Weights of a small mixture-of-experts language model, trained from scratch on English Wikipedia: 4 picks a token.
Below are experts of layer 3 (counted from 0) of a mixture-of-experts language model. Rows are named router (the router's row for the expert), gate (a neuron's input weights, with its number), up (a neuron's input weights, with its number), down (a neuron's output weights, with its number) and show model dimensions 0-255. Each number is 128 + 24 x the weight over its row's rms, rounded and kept within 0 to 255.
Before each expert's rows: "comes before" lists some tokens at least twice as common just after its tokens as in all text. This comes from a sample of Wikipedia text that the model never trained on. Tokens count by the router's weight.

# expert 8
comes before: " the", " a", " his", " first", " an", " United"
router [147 190 127 103 138 147 206 155  73 110 146  98 158  83 110 100 159 100 159 155 128 110 142 113 164 127 129 115 122 165 128 129 126 164 143 143 119 127 152 137 116 175 137 117 104 137 117 123 149 119 117 158 128  71 100 160 140 122 137 113 129 135 170  72  99 116 109  92 133  72 141 116 183 138 126 104  99 134 130 107 156 128 160 151 149  85 132 120 161 151 137 136 137 157 123  78 130 100 135 142 138 133 156 127 131 138 136 126 125  67 126 198 154 141 128 151 116 127  99 132 167 106 116 130 115 132 126 128 111 115 110  93 160 115 128 167 105 135 102  85 141 141  76 163 109 150 125 103 144 152 155 148 112 103 142 138 133 131 119 165 137 108 137 107 137 124  84 120 121 117  86 181 133 157 142 130 111 141 118 102 127 141 180 179  88 127 130 118 140 115 163 119 116 113 103 146 124 110 145 122 121  88 141 142 108 124 104 181 164 119 113 138 124 117 148  97 144 109 123 115 140 133  82 119 130 100 115 145 143 140 163 108 127 121 124 127 136 105 129 105 120 144 155 126 140 152 152 159 151 125 116 185 133 155 113  91]
gate1 [109 117 126 165 128  85 141 130 137 114 145  90 107 141 199 123  99 115 179 103 161 115 133 118 132 213  94 108 141 166 133 129 159 135 107 108 102 134 134 145 131 139 121 104 165 107 101 112  93 151 133 101 159 118 105  73 143  99 121 171 137 118 125  83 130 130 167 134 133 120  90 124 108  99 124 145 145 123 166 130 125 168 125 124 114 126 110 115 109 152 124 117  98 157 122 138 127 114 123 146 175 137 125 146 106 110 146  99 150 120 144 132  96 112 156 132 136 157 138 174 108 138 128 112 135 119 161 133 140 120 120 126 163 130  96 126 135  98 147  86 147 121 124 164 126 127 124 116 145  94 157  87  88 124 156 108 105 143 124 129 119  98  83 136  91 101  81 142 167 142 137 133 129 153 125 152 107 120  96 115 165 143 160 123  98 121 126 169 156 112 159 133  97 178 107  86 137 162 151 103 101 145 153 158 140 114 152 104 155 102 114 155 163  96  84 137 126 196 116 151  95 148 133 124 128 150 109 136 138 132 126 152 175 103  98 117 137  96 135 134 154 133 141 113 168 132  81 147 110 128  96 140  84 135 109 149]
up1 [ 81  96 126  96  91 170 113 125 107  90 164  96 151 131 171 136 122 123 103 132 140 133 136 134 138 134 113 123 109 118 156 117 193 147 115  95 107 105 171 150 151 140 134 139 155 173 116 132 117 105 146 122 129 141 183 113 141 114  84 129 150  98 152 100 118 123  86 144 115 115 137 146 177 109  89 107 175 149 123 159 114 134 105 137 108 132 154 136 113 101 141 150 106  89 114 152  82 134 124 157 105  91 122 113 139  90 116 117  98 131 147 135 116 113  74 112 159 128 122 137 140 113 147 118  86 137 161 100  83 123 139 102 122 168 139 142  78  94 143 135 100 122 131 128 113 154 115 108 106 102  77 157  97 125 121 100 154 124 148 133 122 133  96 118 114 119 147 135 155 122 101 116 119 134 162 152 115 111 121 146 110 124 109 137 126 127 117 142 136  91  86 141 119 104 130 110 122 119 158 126 173 135 135 146  55 125 167 119 141 151 113 155 156 169 174 129 103 134 104 164  83 151 167 107 130 107 134 151 123 128 111 169 122 144 141 129 138 143 150 183 140 163 148 119 117 165  98  96  92 126 169 152 137 153  83 112]
down1 [148 172 153 112 134  89 151 120 125 118 164 161 133 101 119 169 154 135 137 124 118 132 136 102 143 134 154 101 135  82 102 158 119 143 176 144 110 141 103  99 122 128 155 122 113 135 159 150 134 138 150 113 136 159 149 157 121 127 146 133 136  87  99 142  79 114 104  92 148 136 122  92 118 163 173 167  88 139 139 142 147  91 109 145 152 105 113 120 146 169 131 138 152 112 146 109 174 117 132 120 151  74 123 128 138  95 112 128 153 116 139 145 109 151 168 129 149 120 135 145 112 167 117  71 182 119 162 124  98 113 166 148 160 119 124 175 111 112 131 103 142  99 135 111 103 135 129  99 131 144 132 127 118 116 119 122 158 146 138 163 105 149 137 132 137 130 130 141 106 115  93 106 128 105 114 134 142 130 122 155 138 174 157 124 160 119 131 117 101  99  51 122 146  89  57 148 101 139 111 137  98  95 116 111 131 168 116 166 118 131 118 140 150 125 159 127  85 152 171 199 110  95 118 141 128 129 171 157 137 119 158 105 133  80 140 146 123 128 101 130 145 137 127  93 154  94 154 127 159 111 175 107 112 136  98 125]

# expert 3
comes before: "0", "9", "1", "8", "2", "5"
router [115 138 146 133  95 162 143  77 152 148  88 122 116 137  93 170 123 132 125  87 143 140 147 101 118 110 143 113 158 142 111 100 105 108 100 107 104 146 130 132 131 174 120 132 163 131 112 125 107 113 155 128 102 142 131 121 136 110 132 121 146 135 135 148 135 140 117 121 141  93 164 136 131 146 167 138 146 116  84  98 120 130 129 149 138 110 167 130 131 115 105 115 127 134 128  90  92 132 120 118 110 136  79 146  87 153 151  99 150 190 125 204 103 146 182 103 142 138 173 139 134  94 119 150 142 112 136 126 127 125 179 133 108 130 146 131 189 131 143 166 124 148 145 108  84 142 159 152 143 160 123 134 142 151  83  87 186 150 110 115 141 149 145  99 152 210 126 131 138 114 174 119 131 125 125 111 111 117 130 161 111 114 100 166 150 122 102 142 112 154  82 145 144 124 119 126 153 156 108 132 127 127 115  88 138 142  94 108 124 149 152 122 161 120 132 139 128  98 137 108 105 160 128  87  95 117 152 127 133  93 149 111 172  71  94 104 110 111 119  94 103 107 115  96  96 128 114 157  80 144 120 100 140 123 132  99]
gate1 [159  73 125 123 129 127 107 131 127 112 119 109 147 124 109 106 107 147 102 109  71 109 196  89 118 128 180 159 120 119 118 153 137 173 121 116 122 125  97 128 116  92  89 174 107 146 169 170 131 169  98 152  99 148 131 173 122 130 110  49 128 110 126 130 146 146  71 126 129  91 142 115 165 111 139 107 108 135 128 137 115 130  98 183 186 137 132 159 156 114 152  77 123 109  95 154 112 108  98  92 116 119 132  87 132 150 108 103 143 111 160 117 130 135 108 130 111 146 139 159 117 141 156 118 140 141 102 102 119 144 137 111  98 126 101 139 114 110 126 126 150 113 158 147 103 140 163 161  53 115 163 148 187 114 118 100 137 157 138 128 121 143 152 148 124 163 142 162 153 155 133 111  98 150 124 118 127 147 112 100 115 137 138 126 167  96 131 126 145 132 148 120 133 129 110 133 127 124 155 152 140 122  98 156 143 139 103 168  92 130 110 117 130 115 105 137  93 137 127 120 147 175 154 161 136  96 132 103 121 130 160 137 128 122 126 126 125 102 108 123 176 128 117 131 110  73 183 141 104 117 119 133 130 118 153  97]
up1 [146 148 149 131 106 123 123 113  97 126 119 118 143 111 127 119 136 142  90  60 136 117 165  97  91 162 182 143 126 130 105 147 143 118 114 106 125 110 128 120 115 136 106 146 117 136 180 137  94 141 166 141 108 147 126 133 118 105 107 116 154 127 151  95 155 182 102 134 135 111 135 120 124 107 125 121 171 148 132 177 123 132  94 150 156  91 147 108 128  79 114 117 158 159 138 167 135 163 127 117 129 173  99  63 106 111 155  95 135 158 156 129 136 147 131 123  78 143 150 181 104 135 108 123 106 119 153  77 108 164 144 148 112  80 110 102 152 104 125 105 121 120 132 106 129 120 115 150 144 136 144 199 120 109  98 138 129 110 109 102 158 151 101  88 108 127 189 145 141 104 142 174 139 144 129 130 161 122 163 125 159  99 157 106 147 114 132 123 116 117 106 139 172  85 158 150 122 101 143 138 148  84 123 106  96 139 124 146 152 113 158 125 126 129 124  87 128 112 108 133 104 129 129 149  96 114 132 137 149 155 140 116 166  72 155 126 137 105  99 122 125 130 109 143 117 158 195 157 107 120 147 114 120 135 163 118]
down1 [106  91  93 145  98 130 109 134 139 130  89 122 154 147  84 123 109 114  86 156  90 115 146  95 141 148  75 115 128  99 172 133 101 111  95  73 125 107 125 110 167 183 128 135 115 146  90 122  96 143 110 146  93 121 114 137 126 127 134 121 133 103 138  96 123  82 125 134  80 110 137 147 102 104 144  94 158 133 110 179 110 133 131 120 105 133 124 105 132 130 122 182 150 126 145 107  86 129 151 146 100 116 142 113 114 134  99  90 104 140 103 130  66 118 105 132 142 107 169 130 117 141 127 142 140 148 142 138 116 127 114 147  85  92 122 142 152 179 105 131 113 135 153 112 166 139 136 132 136 145 157 121 139 167 123 120 142 105 167 111 180 154 138 112 112 110 182 127 157 100 167 123 155 129 137  97 148 123 134 142 113 137 146 129 130  82 169 119  86  88 117 118 164 150 127 131 111 105 132 155 121 133 157 164  82 120 144 143 125 136  83 131 145 154 105 137 206 144 154 135 140 119 136 147 153 138 139 132 161 147 145 145 170 123 187 152 118 138 124 131 110 134 105 125 100 120  95 108 113 100 172  97 137 163 114 120]

# expert 6
comes before: " the", " a", " by", " in", " to", " his"
router [172 129 132 159 152 147 143 155 129 146  61 117 129 147 121 147 116 110  89 127 117 126  84 134 169 167  92 147 148 153  98 102  90 166 141 108 116  90 114  79  93 150 146 124 100  87 131 105 140 132 106  89 140 153 150 134 118 110 132 147 127 148 109 132 127 146 161  95  95 142 104 108 122 167 112 143 109 149 131 125 152 110 168 126 102 106 171 129 151 163 143 106 149 121 116 122 116 151 135 135 141 144 117 126 133 123 116 118 112  86 167 167 129 159 115 125 125 136  93 112  95 147 145 165 143 135 133 170 133 123  94 145 122  83 133 104 131 126 128 101 152 109 103 180 145 149  97 133  90 108 100 112 157 145 104 148 111 146 149 102 148 107  94 116  96 139 109  95 121 176 147 124 129 116 133 159 147 138 122  88 104 161 145 120 155 143 161  73 126 137 135 120  81 147  92 154 115 111 110 147  95  96 134 140 133  88 135 157 141 116 115 136 114 154 156 142  97 144  99 146 155 151  98  99 152 110 100 113 133 130 165 183 145  58 139 175 108 107 147 150 158 112 147 101 122 129 160 125  92 123 103 103 119 109 108 150]
gate1 [106  84 162  67 103 111 142  95 105 127 129 151 135 140 138 142 138 136 108 107  91 115 178 153 100  94 110 144 152 123 114  91 178 112 154 103 183 132 143 141 119 125 132 153 118 157 126 188 153 103 156 129 131 147 162 101 144 100 158 117 124 114 142 161  77 100  89 142 109 129 130 103 167 158 113 136 109 119 145  95  97  81 116  65 161 174 121 150 156 143 142 127 124 104 125 152 114 109 119 139 143  92 110 131 129 134 118 128 143 114 164 143 115 107 136 119 104 113 155 168 113  52 118 132 128 151 154 126 108 124 128 123 132 129 132 163 146 105 123 142 110 118 129 141 133 110 130 131 107 119 129 132 148 111 109 139 131 112 138 113  67 162 194 152 170 130  96 133 124  97 123  80 134 176 150 154 119 139 128 148  99  86  77 135  98 102 146 113 148 164 116 174 135 136 135 147 168 145  91 124 116 105 147 120 158 160 130  96 125 121 139  95 143 165  99 105 121 116 133 130 129 152 136 144 135 133 135 112  99  91 137  97 146 125 139 105 128 123  94 158 116 128 141 118  94 139 108 137 143 103 142 118  80 138 126 178]
up1 [115 107  90 116 117 156 149  89 144 134 110 136 151 130 150 175 141  94 159 132 124  87 148 173 136 149  99 140 147 116 130  96 165 118 158 157 156 136 123  91 122 119 145 148 134 118 129  94 160 125 110 122 150 122 122 153 149  90 128 115 107 125  92 189  56 107 131 123 145 140  82 156 156 139 154 153 123 112 141 141 140  99 100 115 157 169 101 141 150 157 158 103 109 138 124 102  86 134 153 164 119 115 156 130 184 118  92 143  97 162 126 128 152 136 122 118 131 147 120 122 132 104 156 145 139 137 137 100 107 156 109 170 144 108 137 116 124  99 135 153 144  91 110 113 133 161 116 130 116 141 144 106  99 148 163 108 103  58 176 119 158 102 137 161 115 126 114 120 127 149 156  88 165 125 144 140  96 109 150 112 105 123 134  98 160 147 163 115 139 116 129 168 117 158 108 120 143 134 144 134 182 103 151 182  98 141 135 111 126 119 119 143 138 173 161 104 126 101 123 175 143 124 115 109 143 124  89 118 154 114 169 130 119  93 152 119 104 124 105 141 130 103 156 123  83 195  97 137 127 116 145 129 114 134 141 167]
down1 [127 104  97  79 114 132 116 110 140 137 172 163 135 140 121 147 184 123 110 171  99 108 109 145 111 142 113 140 136 113 109 114  89 118 113 139 127  59 110  89 155 154 112  77 126 102 146 133 112 132 145  94 110 153 131 142 167 123 136 142 116 142 150  95 145 127 146 110 102 116 121 110 123  97 159 138 141 146 152  99 143 105  90 123 107 105 160 117 130 135 135 144 114 134 138 126 109 131 165 121 126 149  86 137 125 140 127 111 123 143 155 134 150 136 176 176 120 122  97 211 123 143 125  83 117 110 145 135 110 184 141  74 178 127 111 153 121 123 119 147 123 100 126 103 156 191 136 163 141  94 112 119 126  87 142 182 136 114 156 139 125 157  81 123 108 126  90 133 156 101 136 147  98 139 113 111 140 141 115 138 145 112 144 138 133 145 135 136 132 145 154 111 112 136 136 149 117  96 116 153 108 166 126 103 139 168 135 141 137 125 154 126 120 165 109 113 175 139 134 126 108 118 123  99 102  82 177  97 156 136 124 137  57 143 151 111 153 137 103 115 113  99 153  92 131 147 147 108  69 138 143 163 143 151  94 122]